{"hidden_size": 384, "n_experts": 192, "experts_per_token": 3, "d_expert": 128, "hidden_act": "swiglu", "normalize_top_k": true, "init_std_router": 0.0395, "norm": "rmsnorm", "norm_eps": 1e-05, "batch_tokens": [65536, 131072, 262144, 524288], "train_tokens": 987400000}
Below are experts of layer 5 (counted from 0) of a mixture-of-experts language model. Rows are named router (the router's row for the expert), down (a neuron's output weights, with its number) and show model dimensions 128-255. Each number is 500 + 40 x the weight over its row's rms, rounded and kept within 0 to 999. Numbers have three digits each.
After each expert's rows: a language model's description of what the expert responds to. This comes from a sample of Wikipedia text that the model never trained on.

# expert 44
router:474517455454482573494513535499497531469497497512454521525486512444469529422512545526459460495409521475479551456492503524520550469524529384507480547446516611477431446525440451504526490492432540455631486564459498529471506544468546504543529517512503466531473455494467494584536524520472499452520550503563498449496499511570479567472475497469512574521495492472538469484463493533444473489498
down0:428527484501519587528492528508474479476530505487490501538504567453517453558487472496553492451492514498481507446477579546402442436531456517534559507493507598448575571497516451492513460520428522474541446523431523427450539516464506484517564548465497471562496435498500563544559480447541543439481520556476493503536419524434495492513439508500435474540495488496474486514514426467464534523496
down1:513530530515487518493547472459557496468466555466537520477528457513500487512508549481525542521440451586480508420546500546463549466521556453535472524513485546429507510512527522495454513533515481501527483495499535516481479437518416514494483471517520481514574451522532566484546565562484584404553455491495395538518502509523474607438547547443547508444481523626448450498468466508513452484548
down2:525494514460424504483492545504453567502539558518475507454576530560442453567507542490572471543480469527430476461501533574432513486501563525489443465469504445515495578530507462430564499485489534545448533448501431474486435483500604483489486423504490476507515516519543460480475445423519517439494514473445498535517548519445508532508507502505517371404554523468508463487510458488461486428575
down3:535427553561506514534509477482540546478477452501526510484440499454562494475484471490537524522490514492531464514480551411427499546620434521471573457539474514482572503494514512448514453544471570461484458493410519491529469449498502472443495490537472507482469453545456516501546489534430451521430514472455600595544459529547495532513484502540496454504449487472467498499573469531440482421455
Dates after on. The word on/On before dates, plus since and until, and month names in born and died lines, e.g. born on 10 February.

# expert 62
router:464491418470508506488567525480567524525495530531503528455503513500459501499500485497533507575495521518485493539538572490475497461491493486517417560509470495434478543532530469510574564517451604482442570463470496567501487424443508558503426492505452475460514458462545447533467501483509486436509439480552488487528545512542554468499468523456538571407461518519505463493489501497479504510475
down0:523518528494546493474468524478574460481481502494504504502516447487512485426467532500504483495495533436480589491463477516442498570479493565515554518533456533460475461480488529471547516503554509461513534537498594469466548473542471587507635520574414487521589494591474564520423469471476490583502460470436564563490470521500529484553422441445483475466495477501521474486519475452447537483551
down1:396521442449539485484515588478517490504594471508483489502467521466563513431540514485501416491442501468497457545467498494537428465451491483512528516553507488454505451544460496472518562525467512507484502496563525495536541511482427521523466467539495511506496549479581522472558496492545555530594515494480476514488411435474494497541485434548451522533505549463500471434454408464429446493475
down2:448498514535441477493559501514492467467434501440461505495524467590462483538455492456550552487553509517530462463553510501458481496489443528555433537487545488498525522450550462519401479458449499563513500531434452545449458494477510469579528623493555447535514449474554489520583481492485478407535499569499505496451483498464488552427509581596439442506460472556528511512502446484558479488440
down3:509510431534462525507394507478510503487567518545493452593425454518496556466473522531504486589519516528497495480478534480511527454494486521538486516425426526518527552527518511525462518476457537502476470519550595529520471486583526547492411485504532523524478476480497523469585483490508529489512465485553497505459514504497482447435540439540387520502464463596585493507484461465537441507469
Leading digits. First digit of numbers, mostly in sports tables, scores, coordinates and dates, e.g. 22, 34, 6–1, 2001.

# expert 58
router:478450448486471529433482516434554541561519485403485549480493481475523562420484515502506386499538535504481533501500575522491477493469546462482430477519460512431540483527530517473560534467492565482537554514463483529526467448465519559499497541472490405567529459446471449544481488498470499479522477444457527519580533443448547516462467496474516505462508515536518457517545530521492570505466
down0:517473543509480462485512517501516451600586571478491447433406466521535444531486514520480546500487544489461512456458459476543458486437561471516566516426534521537577536446487501504532484469512530483468580533474500474608499442499555529516513397461507524539528479531496505472486565492455557515448482546438453554420504582516504518544582513438520535515479491477448508506475496510564463485458
down1:556456486517497561489485459522495506491489472501513501484452461569527540556534430533431535468521498501512543473474468432489398506502519498482501567507528498473487497439522459497457565567434547569485522588487492478524508484554492571453564459503448481493593487450497529511504534503546474546543486516532521555488503529536440546508528499566462484502602538562458548548479462478538431457434
down2:492452470479482530453549509533388485549477517470515554598549485515444477482478499514495524491485510498512496466479510542483463519441564530413522489490514524525459483526555553465478450452565502496570450514538482514480510541471523501425470483414517567507576492460507442458452469553486511445491558509454471492466500509561486525575538523524509517464497407502486479544466573508546509469505
down3:463567524498477520564461492545424508461479458487512483489469456498423498454564532538479585486497443447500622481493561508404421552437502526476510427434515510482534435504438568538556454512493429492487561426487440461540507489503542521496457446522504517439489515476448493536511529508477404433491505422467568536526493471471452516592521388504556452500570519503566549469491507565447528468552
Digits and scattered nouns. Leading digits of numbers in tables and years, e.g. 1,939, 1994, plus nouns like ball, man, method, and some the/in.

# expert 32
router:464452413491405551471500568479506521476511506501472514450442510501497503438508584546580468485547536506520518455499575572527504466467479479453440495474506516428528565544422478496516514494533528434512460569491464560553575540494538521538455485527519427438465474518489388459467507488471505480531510456548496510530563514525517499497496531491502567484568543490516382509540564488541532544439
down0:519513497491479459520530477511619476465469467508526546513477511473564535515459506490476484533483505509466503520511503519596501508464470540556556466560496439503455497466509546471519536466516509551538525537434496458529485497472459484489494610473480552475503563513496471516451543542492507400425489522548554507455530481513472489483545500568523498500502510452397501555522520520511465512422
down1:515544493476428602458562514486490495414512515497495480504458445560446494548481481533450532511435442567519508515511567459519475573499501513525480512503473509452510580518450460459443558437450553484501470552454513474526441506519465492536479565476530597512499516545564493551521501516512471459459471579485528564562587492477528456458466514528526577480451552539551495374498477497478497541500
down2:421550551517507501470563527510529470494484532526538577503573499469549556511496512445472528471513488507502484474556453483474563461502499491470470467505523461477500526489535521550489514473549482544539515622586456490487528427467543527503530480472487432491492441562493438461507457528517527523560545566533617469506486513447573523491462502429522477497496437573515523458527492440531505448486
down3:406538541438509526444528550434554518469531532447546472458479510558457461454533526511534485484466531513514576509516449443471477496435511561512564525478493405488512488514483495485474476440471474512414504572505506488520527527491507449462505549483511498496515454438496525508468432500519477478547513539514519540505451531506516511446501608521536536517461539485545556371480517500450474466514
Number-preceding spaces in tables. Space or dash tokens right before numbers in stats tables and score lists, e.g. | 13, 2–1, semicolon-separated season records.

# expert 36
router:499525400525468472514505518477524484502482551500515554565495533498540524468530525481530510446549492529538503455496565528497520493418463522528405488540484513491494507498524477465552530518432523465558492478480493486453557428428515462455483489443495479537522456471505449529479431506484488456489483426453506490458506479491555507471504486485501481459490578523504472531547575519468481551531
down0:527468504514458515511566551506435496484484486549478501504511481523509495509433509509565547464489466538494542461482526538513521510477508575480472487466464471635546530488465454494537458525462494517543475455490478530484535511549502453482420507514491566540485464469472621493539477483495438544410477509519530493476516530485530541496509470504515418482475542528460518522478411467477510540514
down1:563530498496505447523573478490532600495523514506497491478516517521537532510478475487476531489585531427477462516499505475435449596523482521481440566489460513481489471550487498538564532507556527490492466520529481536605520490509494545486509487492513545511520454507434386540539568547463517544481472481453498461511503514535507484559533527428542550523515499484492558538537491457454459523461
down2:505473488524448459480490518617551482513457535468508498510525543503424462427477462551514536425547459455547518531480510460521507491511542516479474439522524567530521424498498525528474525481454460528497465446485496507418495459537479533493507567417532569540491527515409456520470512566506499535546550528522480418524469485469516485555528496475621530426537523447491554494561498484574530536517
down3:508526494537411522531491558509448453417478538524420528463496506545451513531476569579466543497473517472437530465520394424480546467420399437494489474511521540409493574480542547494563457490464518492481389555483558493468543414502518503496488562471397450513502440474546504479488487528562530471528550532476558510492443486505499503482476557567476460497490563503502518544494468512555437533485
Numbers and quantities. Number words and digits counting things, such as two, several, ten, and digits inside years and figures like 1-8 years.

# expert 33
router:443460471470505474536506580542525595514555474461480508465482524522469537446529559506511479514491568516506499511478493517471473424488507399501435472499482523421488486611454454457542529491474494452513541554464536526541519478357568509478486522509474437515506477472486452545474509520419491500548448440459461507510494453447492520507478530496557516451521570534501449522538491524468489560473
down0:540497427545447497482570558496487532509510523533547545489613474478473563442464451472449487467488547516438433468498502508498519496572437453495420535544530519533536548474507535546499497410488505412477436486542508494464548473479414527455526475465442553474456509487548483513582510525490490515443493455486491412462534551475494511485527553472544533442510464520505365546532481457540518447527
down1:469535462480517476511500459468458535510494462514509483514455535493479464424449463493471525510440533445535550442462558517506608524513473500582540544486499519471498523473525493607398481473386534525495475490496536525535450455500541566494538505462525566580496477528543524458388547463482549425518595467520467569528459462505563448490530456503561529523523492529520501555484551527501479564510
down2:478472480471447448513551504550543524426452452518455483447523457502503530595481517477499572583497507483498555568480472456444502500449462448499536513488503472488489460465542519443502446510509500568523440500451520480538569509488470496566541501489460513426612591570492552459488565565417564506499515503451507483530495519534561476529442494499452481489515450463540468542562491515518531442470
down3:492543532523523539527441534484470437372499565431514489430505465518478451527519437471518550462582392479445446541482471455429554433550478484500565541461483448516500456483440479491553497543443547485520456537476555545494555478442534515502528500554547521504532508474491431449514502481485414518497472497535456528506474464500471513511491538483455517563575472502512479471486504487531589440513
Mid-word name fragments. Short letter pieces inside rare proper names and scientific genus names, such as Schulek, Magnavox, Leavenworth, Diplotaxis.

# expert 29
router:429431437534495518470515541517469492498574513489460609465476507514481552450523561510490490535528537448554475506505562516501512437499521368472451507482502533429541500507512481468556506500493500456508438508504460531490574466491553505494500517476471475520500481504517420534500518493446511468536464495507437548566516464542484581490544511443469522489545504526485430485514453540430530530488
down0:514492503468532521478512568491520549540525480550468530542425525456523549463503459473433505474399508502470437520458533500549484480446433427430512456509483500416436542458504483502507530468500526493480551521559495538502469457530466534465586472467412520523452564480429406526427521508534522519525452535573514528528532543486492503482521467510550557537472412522510461503530489562522509461392
down1:478342480502499506530539507493493531447544475497472459544432511496462432483468608482488474457519611468528517533479564463551486490500503402484460458457526484515552482550483481532514520505484458505478489498513486501529490500538477504538531517487437547430471508516556511511465523474437547458478523506541419537468554514515471486482507439491553475555516556461585558506537468481441513490510
down2:508545482521531491441459398508448479486516527532412548464583497567508496492474550475585524481483483401547435480508536526520513435526541543559468418447461540507419503539487516533502606522480514486496521568518484552483442507482517517496484501504464539503466547474379513494544524469449521496535477492534547541544526505491435592485538424449496500521502487491495536515543466577541496544491
down3:454457509505524477488539461558587577504521546548565556508464463572508509501479483463549515493584458530471478493515495527528469511461502459420483512546467532489518499499502478486485475441425453445528544537509552515503558498534569518497468554485419483441448490462493470469499512468452554504506487485422534473524514484481481511495463446583579470470462584425504578497450473544499508388532
Year second digits. Second digit of four-digit years (the 0 in 20xx, 9 in 19xx), plus en dashes in year ranges and spaces in dates.

# expert 10
router:482466487487520517507471530533469502477523396480480557528482475499551494505518470514457521533504542513519557531558520495450429506495492457519468511490506503481494429526509436463589580501519499476507444500411483483507506487437539529504512499456516443505523443492472438436420529458407481461524524470493525545485512445536524516438448540494452530525485495541451432489494574499470565468523
down0:503497562490493569485498517479533602478512518519529486555512502527487519627541463486557498483472500550499490545459486499548510523410405465557492550550535499469422490554527554512441549561507493494483485543501520529482423561488507508476513466497555518527497488485556478466506474488560529513489507515550426559464565464476486510499536475456546441521503438516460502478498545553509464538512
down1:490448484470500469520468469504446527528497478499486528426427439540437511467474505443539551495481552497479513478558431485381520483574569448475472449522468528542490512515514521469537498540505506482510352534516496531516524470469421477560491470460485501452447533525487486543550545495472493537498506442477499533505485444512426480402498525524504526525460492482522518497470587532514545456439
down2:474530558458581538508521491449588542572465531424499521615544577528503493506584487538515489492507432498493526514504483516533474481503492495515548526515513493581563476558419531510525516500518501497548471484431459431505521532457495532509521503466472476438516505502527473452568618511496461595570453509576514552519470428539548516470523528515498449532531438532553494477506448536509504453531
down3:488564503475561441423513428483502550480428531527511496449537587543501473478503443498455429450525486464511549549497504505496422547440506506451541478486493539451457515456447576464442484463552486521422567532456537519551493500467405542513464505525489454492551484529496507460548570433476509479529507514472470511563534475467431497553486593530481494528558448549556477506512451562614433516464
Closing brackets and quotes. Closing parentheses, braces, brackets and quotation marks ending asides, dates, ratings or titles, plus === heading marks in tables and lists.

# expert 54
router:479495474484531527463546560494480552442579493481490548495492518432497518436569552467463483597532484486514488527497490500504540485544440404436492521525417475518508477518460488528544469519452512401514454561493476504488520522471583515468530550445527438554431450513547489516471468478461474502557528470514553463511564512487479491488409562409509528526475473528507453558482548500453516524462
down0:479423491553470447510581534554415494569484513525537502502482539527524461436441395542532485432453509436497543530459454446498487462521520572456556484535496559463560526506531446461531449434465474472617457551451466519534503509453478560535508510533546538482510555466519502466532478518516459482572489492510510572535522512542586510576535528493481491553483448472488437524503475487438501457480
down1:507502486508524455494520469424451446521481467511446500417438522572497570467544438533513528537556459511524488551455492564527428524476477493523548532436542484394468531487534461509579416512503486558517526427443494527434483519542502540438530514455533473420540452535494515554549505517504614492500570452551505511524520483501553586533503477472517490558490491516463498493545489551496513534496
down2:434518539522452514456487448523542495511492419524501479445552460475481509517500512434431497535552487558507499523589501490474517476499536509524464504487535423487513491545546543501484454539491505467493474498500493514421473529467566462492459448515472533496568459525556521522466540479441536393480521572520482441498480530447525504503508471600521527512547493503507535501491539520496466435482
down3:431512531576484531570498499451494430505452484449528502462449476488534512470534523543501508542462494399508537434393551514470500517489546475520505479441515560439503463394550460545495563525495513529508479453463518505491473498544502484477460557502522467450531492439419457517554523475551529480559471490550496477414472494549515534526469400536455533489499549542490543574484438442496520553448
Prepositions after nouns. Prepositions like of, in, on, during linking a noun phrase to what follows, especially draft-round phrases such as round of the.

# expert 25
router:473565479570504459521476523459483512535483526509508474514513503454462558431544496490435453532517512466473524474482527512433539485531526487491420542480493475494607497512477483401564577508535473469559493448518483497549523478420534530441489502528406408541487503434544450514466515454479484514534491465463497506516543481504510546451462514471492553416516556500527463507493506536458542543520
down0:530456494483504496460454509518470479480445479583518527548514488520460484552535468544465495478449469464459505468424434519514489559480533449528496458466462434553518454505472479503529436452505542477554513494557490542516422520567569476514523482588398457501439528518508483502457506477444483498490456526531536508470483465478510449451498497582442450497487548544498476487489490477478512478522
down1:483554478451542518474565522509493512490569455499525535493477519494546452509455476451494509490518507519519565453465502559478502545421468492457456496507548506512444505564517484550447520476519466446446501519573497513488445488521489521529518540411529479464457425501482464486491464550441536531469571461570444539470511524551547539584570488498564489480516447550532507525586553480511534462488
down2:560487433538485519519511486494556475510503492453575553522442550482492533486515479541560498485472504514481441528493528559510516462566443465408508479520486517467474465517530558550534454498490483502510498523432526479505495464478469492494548522436544463417547481450483544523438426498511548572479476457516487467453560439511525460525536423481535477522485551538439499533549480507449496491431
down3:472540492411487473501546531450537522516468461512535521552554465481619540492525515484532514522516474525482476526467515480592448492468551526518540578568519484536470560488518506472595492468386503486452581444535497472445463467537527471490461535446522529548426456499519446491487496541567428541486523446557511498504454487507542458603561438444508497514525507484469471499538524484507476355472
Ordinals and ordinal suffixes. Ordinal words and suffixes such as first, second, third, last, next, and th/st/nd after numbers, often in debut or career contexts.

# expert 26
router:472505471472477500515479516503489578451457497486508484477512472453526565471525516472522416512524506505485547500536510508521453534456519487519483544492419510492520445523510533404586531510458607435572419506486473523518512501472528477507505472510515471482563448481484439500460425455445569428570507492463542470573474467521531491486494473525502473426489465570493475435544585555438457509503
down0:399490544427581534522500440480472545517526495555506578547452481460476589477521516510494490509482542467455459605474501465590460437563521479510538462481514515438484461537548480496543510503467499515465503476445527552517509465495536507516536528526607465458519461503492496551547544540403503517450465445594513632498481514451531511521514573409505513463526534465524561566445496465493470483424
down1:469525535424490545526376550449533506542453614480504515475488492473485588533495471538477566473482447534511563514470466558489412490500456506485518556541462529501497499513483512458564455483480400541461483490454462425482459455538536526489520451457541534537554510439506484483502466446455571466470492477540493497516480476448509494474500513542485528471515537498485545527438576525487526489485
down2:511519562480439473489547516415510516418551509592482516567523501509453469508501542559513507556494535418505522538506516462453547507506567565497488494459511476517526447524498509539502530466538445454494512559486482552493523603523614486475553462490475424501485468526465556545486560484524558474497559493512569518513421509516527427492480454491498454492484557484557418530514477498494458525515
down3:463439501559529498481516448462549517501541515488424511435495509508432553564466410530528524486491569525492457509487531516493476498440563529450578516505535468431448532528435527503504478494529538463512565514444515549487603521408442478471507453540472483552489512551564460443444575494483549467474545520569522490404517497496516503486529517544437505483506489517479454510396520499353455526484
Punctuation and separators. Punctuation ending or splitting phrases, especially title-subtitle colons, table pipes, dashes, semicolons, periods and question or exclamation marks.

# expert 11
router:501451481514461530514521483444499576516501498522474518499463474505527513406508488490501407502456541450530508483525539516490537476411503449487455472485467523432509413489496486523532557428473520477530435514496518467507495533480541589473515526518512362568440450410442446467458540545473482468518449487543559558524485471481577482401479480461457513465499476546524449507437532526458496486538
down0:438520460569497517510496465555538539463480495499467534501511455413571473407501510500506501567518476536531491563538535566512543492475486486491502558546475517529516445508503523520508520535522500541467513450467520408559454577489512453567515545515461416468485503501582504524471480467462457491468483496518561547510504526527435419483531473523453497470452472463520532500520498533532497488507
down1:573425524524504509561533484518500515504502482517490507499496473478550477479526472459457469531536463420468552539576423448481499496458503446494494540506532500448554536505535602491532540485540536459548533530472506535520519444495526535468505550442437441486411452408543522441451520541441444503507493514594497458530502535520480518570526525489500516429447491451430536469530483518490452504536
down2:520501512575467472500506448506488465459560450459556557485466525476421563458512546472515594521525545499475545441527534523455493527555469500549479520506465506531565543544484433461541498523513498586457505438469491448535401519534535498456512469556524457529580531519465512487516522504516491503473482517470504428477500447550534492465495503492462542517550469526531477446425467423477463442530
down3:513471470500536491485471460485591517510517418495513443552494454581489434577443547433457539489489483489426500476512462507557532443498558521502547561441480529390541517437499485485480514465495540553434512504481460530574491486488509570538507528478494520495454436484470419548480518523422536586558478472535505500419441499492545490460457543480498499514449536491529588503567576500450508478513
Mid-word consonant pieces. Word-piece fragments inside words after an initial letter or syllable, such as amp in champions, ff in traffic, uff in Buff.

# expert 43
router:516451452446494495574482512445487487556574509471420529464462534452513548498485557599516456510416541493442508525527563535518526497480485465499458568567446459472537480543442470437515587466553546457569475504483545574504480468460545484476456519502558436481529504421521426524471487538488438482518518530505522464544573484565522552491440512433457516471566523526526439441521529503495494500458
down0:438447441530478602477456484553503533473485537525458481545417555511482539437555533462456510516521466557526525498513490483498504467523516448473495499552502571433555456481537475517477503460524527480522468472509462485507499488500481485597521470594498598461472533428538441544439505484487467455432443494519408512551558459537570497443463510521524524526507437514535551581468563472555463543541
down1:514545511454532491431543536523539499457459465438511540421521528494520506570502464482542489555522522475478534508401486495504420491486553526489572512531513500468510455477493466569571499482523459438449542477419415427539527538467520456466469451495508390466460558470526455496494499479521565502523560545524468489422503500553485565422524498493494536506514521444583431511496525489460529506519
down2:470565555550479557565476551533519529480468505466508519480479510549491495446551483477503570507486491464546432462469523463516505456530476447525485490471432450562400527520468524481509507576508511553479529508575453453407586473503483544489430500414482520477531492447539480503435532476434521540541488483529518556470533550451477477482461571434530556513521574492512526500448507518469506545537
down3:577520495491467502468569534445505487486536515377484464516368504480459503540559524527533476511454443478482494525541517427483484498556625506619425504513525541457493534467482415459478500498519416514543470456517512407530469482512466435508550516516449485409536515469528449549484496508540553553525499428512510486518504520466487544505567453464474556526514557485520508445472448515584484474498
Opening parentheses. Opening parentheses before abbreviations, ages, years or glosses, plus some dashes and opening quotes, such as "(age 54)" or "Chart (1998)".

# expert 8
router:510433488573500545519462506500527534513531522502496542477508489588511473521530516551485515504466499477606468452483561508446544508459548464490421512562480505460505515576492490434529547438494567507480508453456502534474530471474525508512504532441490465512528474540498423466527470456422534504536515402543517455526556424507553572508441488473525454454482585522498460492516544446533477579495
down0:566516508531541454413442506484544481521530428500503470538479548586551483545556445529524465496413527466390481537569581504486559554498528577415460491478550513491542530487527439519529554507493509492433504455521473525483542502592449397485537486508521532532488455559548453537463465519491539505466440510516540581459544495539464482473450479553536478568430547448487448484516481538513548486510
down1:571572451463511522414470613435540477547501550513486494490437533464545505504486497525516516500543527508507555542543529461388501464518461470574534505498507508459411523581427484511480474482535560422483485493410533489565455422473513477451486509510540486516485492505478476456488551491486508519504514498525522556529436501567440475528453468531473491539452525509491486515531492507531509501484
down2:501504494403508501468427547449459485538558544449499509467445494517507459575501539536561561537504462491505489512515578558510474539542438504522474545495568521562501476552535448521588515552456516461520477488528454505520489460579534514561466411453544550621492503455486483555466539514505533421527571487460499488508552539542481470535476529524494465509507479511505484503554500561497505497475
down3:478468551491525512416489390507498467521470444467485468472528490546492510576460508479466551507543535528487474449505523539404486470499533481553468492473560500511544477400494606506550524542513512481485486506454525445482504499463503536445492457467457481495493563522452469501598483479536502550447458462476543502576470370494525546449507498573470508444531567501491487517508454467517562466464
Short subword syllables. Short vowel-consonant word pieces inside longer or chemical words, e.g. propan-2-amine, ab(brev), orth-od-ox, el(evators).

# expert 53
router:448479481545487548515520496512513546474589443492451489522457525508458602438492518458477472504494560513532550461507555515491458495486547416478393487562448491436479516540442523457549547508471508476516464531449510594544498517471562485529458470456420466485504454414524424524524545448433514480540436520528505552522514433468509551480465508487476512450537586509559453522546510461460500504448
down0:552513474503541457511508492485513421486455480492458481445484544561436476556516529452494495506565529390470532489491440501566487517526491517568525439492546492527467512509532568549458471389447554463517501481444468456528514461481483542496587501490506512543499476534527541472525550520491558443516438539509483440477488465472527480513467565435502472493449513549497555543601491524483425470523
down1:513568483473454503498512512477499479507489472567497502523460489452447498566484591492490487470499497535512532498530576494508528566566481535495473542457524513519512445477447487457431523427537478470526491422487518492574500449523463463536428504532458475451433448565410588502506483452471531468466545524541478507441466472439465564513526522537460478550494544469479419508469551485484479536559
down2:490446529499500522530504481565462465487528587507474469537538517508530511458500452500556472400492469472512409561512502493563478543494458551392442513438483431515547491522498495510532539512465558442502571545543480522564504505487529552491448514537482488472535486542541497531484491530567485526417476528474512478474523540498546469496470474543525511504454544497477572500504541558501516443475
down3:607552420535532458532480509422524479493462476565523451445482559535576467466527505466461517485441468479478481485528427534492495489462461482494530472492522501543468533461496490524523442495540487414532510502511462539538526558507474498464529563457471535475461518573507527511414439457556536513506465487533570528566416492544556456492508525530538426433505525501517503454517537493506582467550
Year third digits. Third digit of four-digit years after 20 or 19, like 2 in 2020 or 9 in 1996, in dates and census text.

# expert 42
router:410463498504417524499565594487523606476587489485459496551499491561492490432514482505531483541485514455467527505517567523432512504519548475540477464508485485412516556512488485425557505442540500463543480464493602472539548465506528482416567511472498433474534473470556427472481491456487537439526447497395527458477607478555422528480497549495470515495513525575494453489510509418464530485513
down0:518487552501498525534429473520504430566521482478556453467501460520498501439544526410622524416498459464477525567497467522479510533446542542488505505520498568536499520498500497464491552513524461506500534460499500504460533525414468519498459442471470482556485468504475467518505464458525475531537502482498443469586423515492503505490529475563493483467603446531591440474451513579532474541445
down1:461539468490532513484478483507491516506523552481448496600496454467475553490540468466515515500549476453479513460498484462495460495511499509442576561550526505560457482484512507504482526503470454520490538567577507541423467495436476529573507536434470503500546539475501533491445536486430457490457491531499591461503484513466501484445501470555533505569472515533514491469418498426500482524490
down2:568584496497512522554483531468591458537540552526437513517458483573499502435526509548485500487407513473479488478497524542529494555561497536486464492519506432488496497529492572480552488467471485488440497501479482530516463397463487447473482466531587478542469492497497443464445563472605453424499433475562545520526508526483415462454515547519456509538523483499563510468436450476502512513481
down3:490486497532534492489515477496520548525479433535496443516431494434550434495519583515509441439484512364527481502446519440512546507502518462556530524512564469479495486484532487487473473461425520457516544435590509458548530550540473542458529451486487549404529458435464490441495495498525480504513545582498452527444502469484448520447457467479503535463490538544515556506512487520446582453457
Prefix-like word starts. Word-initial Latin-style prefixes and syllables such as re, de, dis, pro, ex, plus inner ro/tro pieces, as in Astros, re-production.

# expert 55
router:487548479568392468497507516422484481496511442431482549468446519525486591450507503472487535525476502524473525513511588527415499436498553495444419435525407505471537561505525531496539509497490481477407498458448542549492534517506507498485444446493510454505538454497537468527510493517462559470559471474425537451533564516500515573490479529467540509420565592525508451530472488467465508480447
down0:415480465461468488519429457544462464490445469454461426451481484500462517463479443580466510519507510472497528504435496477498465469522466528528560538466540525497513445510520496479474588506527455553543475509431566515498509548538466451463517503436508524501481483442533490510507518579567595466510491500481477445483477523546503535544466512534454480542396595456500443548459568451457604512479
down1:563570534510466438518502517513513425561566551460487488512430456464440549506536430426474529512499449491541489495482584500417484546502515592468509558461536519539568520529525496552535560515521417515508537460486569457481516492486465547434493506511549474512557487515556494535531590552517520540464512522482497506553546511471515491556517494463469477516502503513451478465528473461503580451438
down2:471457504488490491503553488522497523566518447428499515497572494527485502511514483485520557541504463493529562508539443455545606465462553483439541539513513530452467448509412453497517517547607487520545486489459480514498543441468496464458536512502490454510516540481473520503479532449497439485545524564559467539511473441453447505492554477517505585462533517466477486481594502453497537475491
down3:532454501496432564467568460512483555485536482538517498474510522493506555480503506506466499489500471531518501485508488471501516424440484490545451515513480505584463460428503483572540461505564547473506455435505466441499443579485435588538520542507539536519447525484450507428458536467512494514533536503487451587510503548490461485489526491531471551506501543476492451518500452521458508553481
Romance-language name parts. Spanish, Portuguese and French particles and pieces in names, such as de, la, San, Los, du, and accented syllables.

# expert 30
router:453451500536409528479525533538557599459528495439482582453440457511483515464538537491492433530443514417483550519494580532499506475444510425535475581548521446452460483528513495476508498514536530468522471508484513463528533490440520477540462512548484484491518476405516434463486475551456477491585453466501480476527495444458472524434511458480490557463509482526503439491540489518470508498503
down0:523537477484527494497479530462501568485511469560564454475574501483482483475413490558469448548453517494519467505511469458513500515551477480550479502562521420514478475511545505489459425491496518560544437506574584443524509510519484463464481484437442581551542499482584463502469428496512457533525432481446570456506498510525495506464492557516514485519463477461469536496379513572557505504503
down1:473479435459448532560516522510510516492487535407503530525487499434583539483468535444470484435561380480526546531468462545445501488559529488453564489423541526523533522460484516493484509516510497560559489467521402435496492457445540528519552504550551451463445499559448474607531502467443558497521445509468499416466506486463505433469553519520464490502509535508464503501533572589435452446501
down2:418510437525522518508496427519512520475463515527515542567499487541475427516477480465508467486517518558531498538563484518539483518496500442466499541567593552481532501504528520589448439524500466418487489512475444584487510474483413457505460509516508512538547545508484393455452520561551517543509515492531527522488474541501514494479540468483541424445458457483498475513494444551460441539417
down3:508466449527480540507503464510493515461493482470461491507484542512483399462427461523602597553554494510487530400484504466504519478509542506507467577540487537472618611454541504529457514520524541549505437489533467498467433494553518473508463449485491428494467494512485520483529526524510469547527459485467534439583480531564417494521489440475498527514497478530505518514479483500463469522478
Con/pe pieces, spaces. Mostly bare space tokens before numbers or words, plus word-start pieces like con, pe, pen, as in con-sensus, s-pe-cies, lay-pe-ople.

# expert 12
router:532487499565461477488477523447543503499447533524524540427457515482530566486520554565511480488474538476557516483523523518467445480498492458473406553490485518484554514514509435399542550456503559485528500492399543477488573527455536526545514467547449504473492519462522481493513500496449499479450491538497497432549550484486557484446478508505508507456501551546490481495440546455530502522506
down0:514519419461501516505519505505485540506421542451516570565605501508421483437432527508500419492532489510499483523503448483496456492544442512514527510511472487495573451525518478496471535558495544497639488531492519513411492524474514509520502508551477523495515530484483525532488460443463515522476450509494465536502526461457555512484497519465469554475478473560501441591517515461508534484532
down1:524479482475498487516521435526520432506500493464570516497435478468525474511509507556442509512498514511456439450426483556477489473569473563520503550526439512469482510527519557494498410551510550517502502473522511524519443595515511506462488510532537557458535441503503418480487514517476465449577571491553471514481538506548527494441493426511543536484517539417472508493491538479482474452409
down2:489468525502422513468464498515522471484440514528441520578565436444512526513456515493476433501477417520477469547513435507490464486545523524492472567507520526432506462579510500464542548479477463534505447523495490544462487607567503484525543511558514480553569537541465393532406452469464573506499506437554473503502483515534495530511518498538582536508564515444466440487522472511445481545512
down3:527499521565527490496555560480422484439457483531517508429494549464507538475467501481476494505500528448454559488495504475469475558624401447543452482463495570573500523477500478508514496516519468496534459589477497516422519455526513554528491504458502429420535509482548521462494511463563573471496570461534497555559475568458497447495489469420552469458508494525461457449561517517431484478523
List and table markers. Line-initial hyphen bullets in lists, table cell separators, and heading equals signs, such as "- Danny Pennington" and "| Liberal".

# expert 0
router:442515465532431533489445453495447504483466506524491567478486514520524490445553457526445474514523548512551596476539503543557521449503498486510390525540446525448504474535502441430548507438502553495526495482493473558533487476473514548518534482461500424517514413494539460501531482527464545512517444443503470577519570504545551512468474487471498534508501554538518446540518505489497495483557
down0:474474549517460549477450465458450418579483535428574526573453512496516518545490484492506504501469501542536459543479481474503486486432550513514511497504557501512479449522506499443526461502482504532498510478480496547530453527499424570491540529498449497522612527492587495515491465494507478506529494416563550501531424494518488407490538463499468482483480488481487554495487523553467500489470
down1:487548512482567532492509505495493574438505501485446495541456535618475504502514511418497560438465503561475535546467481474468520500448484495518500529470470497443579568516587492494480539467447501494455515497458503536533561535451496556516505508449477522489498430391477504509483464470535452420496541532572525426491489511499433511438514557514558455504533435542470497493566592531409511448514
down2:490536532495476536527527485504458465503434478437428470420542502484561467571444505506428502557550516494570507498455480487499438485464523459453499392473505524496537558425500517441485522450528596419442520569527495420514451585476484573487562512505535490516521486493510481458513509472430499527478463553417468543522554452464510561489519496508535457519493485497425474548530590445520508530511
down3:533548507581516524587503442498577511431475527460420472482541475487488532496556489553449547530481546542510546510522475501566468436539546443555486509508518516531509410460486482461451489478484494548456477501448494476504492554510475545528494474468506511520458494549494460510515571532517550523530522468434495492501542488457503579518408499555543473479490493462524462493463467524471463538523
Capitalized word-initial letters. Single initial letters or short onsets of names and titles, often after quotes or table bars, such as P-ine, B-ronze, D-ynamic.